Weights of a small mixture-of-experts language model, trained from scratch on English Wikipedia: 2 picks a token.
Below are experts of layer 3 (counted from 0) of a mixture-of-experts language model. Rows are named router (the router's row for the expert), up (a neuron's input weights, with its number) and show model dimensions 0-191. Each number is 128 + 32 x the weight over its row's rms, rounded and kept within 0 to 255. Numbers have three digits each.
Before each expert's rows: "mostly gets" lists some tokens that are sent to it at least half of the time. This comes from a sample of Wikipedia text that the model never trained on.

# expert 47
mostly gets: " Kh", " Kan", " Bh", " Mah", " Ram", " Dh"
router:088130104121133118159140143098130155091067112096163116143109118088155118107149110156146083124101101105143103142154133097105122096134100102137098128205129150184159187100164139105079194096101088125162111137103147088096119137182138090085195115118087098155118112164093135164178106152120093194175106111167160102108192110148122070077119090128153118118162146173171156094075193117140164126122114129124136165106076085089072099138168167082149151093093155116092136116193114139106132074156118123154188144115145197093172090117147112136113115182173089081116090060113126177052130107123127118
up0:080110148121113132099173096166117183099130141132138106135108104083114117074171092134141153125130221148176139133176140114067078155146112067137187137122116149098095082157214175115092142130156140160091168162123101113081091084108176177174134108105115154135115082134074106147144133160125130140170101112089135118120094137157139127079092118113160175094199087149129072126133177116143098076132131103128170112163077132120134131064152129113145154097083086105120154122072104148150163158151074145157161169105100084104175090196089106107128167140209162120110126061113143113146113137145081106
up1:092130149129092113144118132168184116099112177174118107145151136132149154147140153138143114226124131103075097116118164118159187115188143139130150134171096140106131144102206123118092166119146137138134119110077194166156143091151141115142141191149124110129080111155125086132200150125190114100143146110088208097094158134100155090134074044089105133143112094071147182141084108107145172127186094122124093078088089112132101114152113100176087174150073125140184106181152106124145127101194085122128116151133104146154143167060120134110162129128143101143130111105088199148121128090069186140
up2:077062132116128123126120126109074117155092119101129110096157088133141095108169121122149185101132095143053232187108144173125093138165123118101087080170171131156148147143116147093163129188137144107092101106116187086126134069170122104072140122088171130124109096091086140143111161115155113152103158114121103059127127131114163120150092077032140102094109108118139150133173164164117166140182160121109141131113116103150106117108079137131164104087179162163136120120147050160128156114153179137171177086127133134080112146172163167166136162151169100114146174129115210158125128122071070109
up3:181168131189136129103115155146140140124095166098160079061143074127176187150128120084174094094125117117137125176187133135096124119127109104102120113214129086175172098156140142114109169155114159175105075112137067090149123100146121190144119134098098100131135074146084121115168113106142146136154112143146103144095099142123169122123169197062140163135100151128163118096166059165134155105123117091113187108138092120122108084125163103130165106130088187092056150097094161112087081104120128101195129143095155115105144133091152146124186159135185097168082118121192106072083134098078170114

# expert 25
mostly gets: " election", " During", " Won", "\n\n", " Following", " Leg"
router:129138140078117136117145086107145160093130180114108158135073167078127167136169097151117128116144170135093130075158171081097106190112120107132090141124123094119182143080114099104200111161108160117156158110098142138163105137147124096118093155109184130120087021167130132140110175137118106102066082154134087154135138116113151149139147132113160178105170124156213178110131128144159074123095178143171096131127104091151157124131113129115109149096090143044162130124138182125132122069102174148081111076113094109118080152116153113148149161136222146128130147162102208150146154109212145178
up0:146142076139127149168118111146135101116160129150126128152127089097126110111116091170129099113098082151134159124137126210103233151102130144166079023139111059110138153094147140112168087174153151151139075091159180097085152117158153113148197097164121132057080111159143097154151056128102178114118112180111100134100118106128122123106104127100118130133136159128135179082088152113179127101136088154219146152114093127137150041146100109139095145149091166097138143107148097170178094120170174100135176144152087143115114107095126084130121139132150136123184101130187107140113186101068123114
up1:060127118124132139074086124118135123139119116104142167145140127119113073143169164102112093110111169142098084087151130108140129153181179102169119143103121153052154108129114136104132057154114137124144106147149104071127141129106099102093130101131167206129155147190153130161144128125126128127143168161118139069152127121205094135176084143102077116145151137153164112086179109200130129152085195099073172111176077097121123168166135115118122176111139116029119107161134119180110132087156153106068148118136126175114159059162168142141172180179070113146142130086154080116156122206169146135
up2:054112156129136147125089193092159160087122139127168127082099140056104170107089166123137131139133145103118115139178118144151135135125130186157102106145084135111189133102178120129063140135167113110065088148084127130141114198090136111146116145103106056157197106135149172120100108171125084085132175141144147107098185149072188101123112133130137125088177128117100140074170193066071131128178147135122165147150095157113098152074175110093152130093136142079131081139065147198157130130102057122173090124137151076174087096112126097160125106116144118125126097133129154138147142132144068182
up3:134106127086107144159122098131114151150088133155151171126160043074164103131124120131109157102117114154136146122170099137129123161151127122109183131091103091142167105136125126107138175053118137101119078132109129117142133110143166165099004126074145086115116106141127129142141116170168132113161064149146131157101080115110186136154132159172159141055103192060136179111108121130208144103164173099110119108151127152142155191100150165162152085102162172108129113206108094107131153122159149177128120067135121131127106167121167097166195149165119139081166148165209142099083173145166120142

# expert 27
mostly gets: "k", "w", "ch", "ff", "ck", "h"
router:146081107152128158157101060106139102114136164106154135116129105142105137081121184113129073127107126128076149086129093077092164179121167154144113147166143020137187086162172157095181137109105132141055144152107132123104135160150175135137112163130134068119143122193147083088157124121125120140153105138148122056115140106138133201117111136133148091112113093142102126190142161116107178134153059166180120087120093181130095108113109131107085142150074081133087151140165142155122138105154125187171134104098033148107111116139120128143114059098166086162137126077134099152094094160183090181
up0:105110167167135124105110158117147166129107126159114142085094064145227164144146156178157108169119165101141122152146105181147159117112149133137011236122125137158135131113131126139103081140118139154088115115101142157159107201134124160093087170107096128070118093182085102136115107128143151150198145213099110138095128118133142099131114093096111154148049130085137135134125131097122132098153152105081144169131146135138111150149086102097150138139127155093097200204160221171160097115088146096188116129098125122119088111117146160125099146077118137149127147104150104064133141098149139118
up1:105177146168086184152183186111204137151109116081197113162147126207127114126113107166095133130131139081165181135068086123139146073171084118153093107135092134113137088169164134137162069177146155075156095099178184087137096131128097174088140114139112117142147118156140084083094139153071127122102203142098168156161124150143108169141133106129136117182143159150147140211090126090171128136078111166100096122114096154087108163138109131128137138165114089154114146111130123060139162147154147135036151192124132083079138175125115168138156130120145124119118124190124165130151095152112095157
up2:119108123149105176111131108152114119132132149128101118144175141129088102078129160159206069141099176112069110082143120173114131135187096132141202159160090126119110115115166112131205092152071129144127127145138071160169074199103188087087131170158121177095099124158113078113091107123172122103072196075151124106145090115117103087118152093159166183121129207100207144096124119104181143138132123148182136169057159139114114121112194087106074127133116135126098139140112144093143124113136089165150101137167067133083131121083132095131134057078116093147112118132132122102140117101165113125
up3:112080116104140081069154093149107118159126093121146200122105087165111098128112139094160146086130143116167137082130120196090107091130112171142156111095181104100101133185180155142180186149175172120095108111104144102085120144111053165136123156128188099158102110119118111105131073149115126115210101083109121106162151140129164125135150124168177143091076119176122102136095129154146134051116088078094115166186102150084102131071108122111118153137173159100093145175100147206161108123056069157134142163125125149126075136114112124098049132118112100124128117079110150091165122140125060165

# expert 4
mostly gets: "ib", "â", "edo", "iba", "yd", "ih"
router:134125091111147141142153125107164073104064141143087155095124116168134125158113115153084118147116162158119105144096111135129058081091123129189136150177157113135135137131182066132081123063107141101087140156168149137100115138038127140157199162105130156171187143088137110109088180160104129172164084137104120121076107101145128084088124144142125121163076081134163121166070135118077109126168074137086168119111138088159174141146073106103099129119082059125118152115123147121136150045161054162148126143218116139156128134080131143119114139123193111079145129115135102121119134171159205161
up0:121065151157118149119073112105125155132105157073046129149136187112142161097103164138135059127228154149137119098112105170141091129129119112145095082138123153127142137090117076106110116170141137117132171092119125069159115132077129115128166085120068171096073171131073106084090161146117177104099098131164091056139114125156156132151024137098193168163111121121096113109111089128149078160110122112089159121079131107128103109092083070115144126095159149115099116179132136140185146073134173136201127078156124098192147131112140092099157123136099153121077146159122093146155162118129089147
up1:081133078146158121089133092127113151099130152124157042135178117119122101151125090145106181130187052090152145146146106104146151076098063071108061155138119063188134161116161080165098155090137104068145105105142131082131131059126120140135117133128142149169108143123134132113199110075145163151155121171102090102129166108105126094082176101131132134134093090101132171100135069168158128132109176110077188130121116122186141079159106164121127133143081090129083055167116121101103111192152139111118116168123187097129154134103119175115143135101151131093088091117129226159152118117168130116
up2:140115147135107101121182154136098103092135149086138141156081143146173156147101129162107145168186164113113134173100148122125105138128154108066119128114117093127169144064154141108159177085156123167108132157226178133135173119065141107134132065128172103107142134126124065176163159095113158175091158161178153048101079076223122117139121070169072164081170091120157112192176161145111120109067131125148142119134121149150077131108101057114090085137139131133099124135111168091152148132107182136160081074127144099128094191102102115154153171130122134143131107140142130114136162063093119129
up3:136087135163116085092142088123108097100160122149130130123069106099159140084086153135146079102119117160112162173105162130131138137173111141145109070135087099151082118117108134121048101135085124150111176111136132117136167096092131094072098080088173103108124142138086133157124162108114132124171130117081125111102138083143108150074129083157128080141102099173152131084145118126119136119097073076153169095158119068158153173138167115153087056183094116110110084163155119095086136198132117139144062171102097165151089164097143173154174147174194100094153074197185144152206162100074129127

# expert 2
mostly gets: " —", " –", " -", "\n ", " ?", " :"
router:138116124112148103124109132165193133129134140144139118168079139121094083080146118108074148139115107159111103127156156169093145153106118069090114162109098153155091096156096159167092142096097108184102161084128110125125147126111075099167098146133143140086144121138132202131121088101095129073188201129086147122129124072133103133196090138147170152138155115137175093146181115189139090133138115066202143139135048147153120086155124125100105130087118078140122108084055108157122140067169176122061172120144172101111132132135151125069154084123111101169097138152098067080188169165161146083
up24:141080090183194132156138162125157110173106099073099082152124176156122136135146130142131102166197123124099184129141122144133194140084106134116114095033184129035122146184108157112106125138086124057199107150099102142150160127118147154075087101070134116135142130084104128135087090137162120075127187124067113152066098114117089124103088062143130135168122121144114114103156111136169137145138128117143162179111054172129145131164105053142063126142151087069125134144104141161139156128133120154137129176151121086119131128164129136102075126100149079154127111065170154144138181119129154142
up25:082139096134091157111081138126189177101167121187124120090098188068115066134140150113127150066145138120155117132116196181119164153074154173171081082100128070086127199166125144135162132144118110103094093154151104061150127095115126132137118147102164176159170151107123138109086085087131159124175150166152118098128121123125121131109059101164129147179116071179163168105075105107144115096213082079135146108098089126134136150106100128132101094090162151169106139124122106131105173119170156127086183175165163104147127131141144104114136145049075081143083104118160110131152110126063112102
up26:143104153133128218189126176136168060160144167121111069165168149120136176073157121110202079127170132114083122115105170132140094139127141160095090173120132124099096071092105121065159107126142171114206110122154164099116091142114184097136161093128096060129130116112074194110077110098131129095126086149123160114073110096136104198158159149126135081110164175144114107143104130184117139124061157119193195144134156164098092164127152103118114113162153086112104111078109142084089154155114129099117125165116114058149137156125121151055132100134084116135121142188136112136137155158124151140
up27:145122164100214161204143072113109214143150101115094172142131097149088160104145075080137089111068137146137182181140128123131130100107108121113190118143085161105163154088119041092162132108122113152066166156146116060089176086136115096148183082181134134146091218151151072120125097087125089155151116166123135137128151140113081139091116122125153098086106157135107085128104148118140126135123124143116130150118185118146123186093084159162112117112104110111085118111148086175176155099142122136121162099129084049128179147137122158181119108156165139180151153111103099086140143139111099170

# expert 19
mostly gets: " \"", " '", " [", "—", " (", " “"
router:089104156158160135121135157101172142118065156118137178120143114146172104072074153098065131169142076128112173077116098078141155129118140120092189104183103155097111158102104132161072104123087156132100125131103101150152137166140179132124087088195088139097103105106150150128171099131140151155143125210128125074107145155149068153124163137108201145112134128122070152092115089110173122135151116118159160145139121144158129088081091139107124111156160043151148156096103139155130120162178186088138146127201167091078139168056130075074127166085089157143124181170155145108149104124135070142
up23:111109089140107159125078133131138060198139123112127115139131140134145092101169124159148118046143187129149143121088151151083141168156132144144135127087132157228163112169160128125145070095119128157090111132143133120064157146142117130108047155145147053126085119157113128065142130160168154152125133148121136123109129056116112133095149108109141106140120160113144086118106196178094114155177108062125166089147124086116158140181136161042142086169096136104180133136124118154149062094189108131184153106148171119130067074074170097127176104129094142123120128118090173190161087131129106119
up24:070072155095128136082105137137174115111119175113176113132123109119071122070102144123132130116151151127183099094032123089181136138125184120146150121163141070150113179138153135148133129132136145172129151112102134094172148073160110102086106190079156122089121152129141120156155164138170187111130146118131171129094062101127150105059144125143172171118107122054122103109111154087152122091130130110207093187156068164129121139123112136127167124086207167076127158114107128093104104115088068086146138078156176099215095132064147120086161115124152116143090140114120144131171129090115094135
up25:114109092133137126139123129167125111194141153113114169059119141148147118100104122079124136135169073099173112163139080129168058179107169147125157123162127108150129147130151113153143186115144110122153071069135148151136158177193103113069153116123110157096141120131118139073127099133082119123060112062179150119118117091192118126129116126132133183147070169154122137144073134162106155135104056051132168140192122074098126084084094124132104151141138119153107125183121060133155118128146109148128178121170161148142176129160060115148153146083166167139082178083071116157052122118141153184
up26:158102148118081144130166156175134112142140152155074108128078103104151125071123062180127165138164139101114091168089120108156079172132094142129170156139146134111155170162158140111105106123149170096126173081104107111117116083112138126132122109191094174131140092170135133155133171071126146186157129122167092172130102109177141105100112143157198189116089079079186150070157114151135165145129148164190118151121074112138066071122130100170105099130092089076072089103142140135103089141084111159111066176104068088143078107137063105128168121163126156086071111196139122156125165117105132134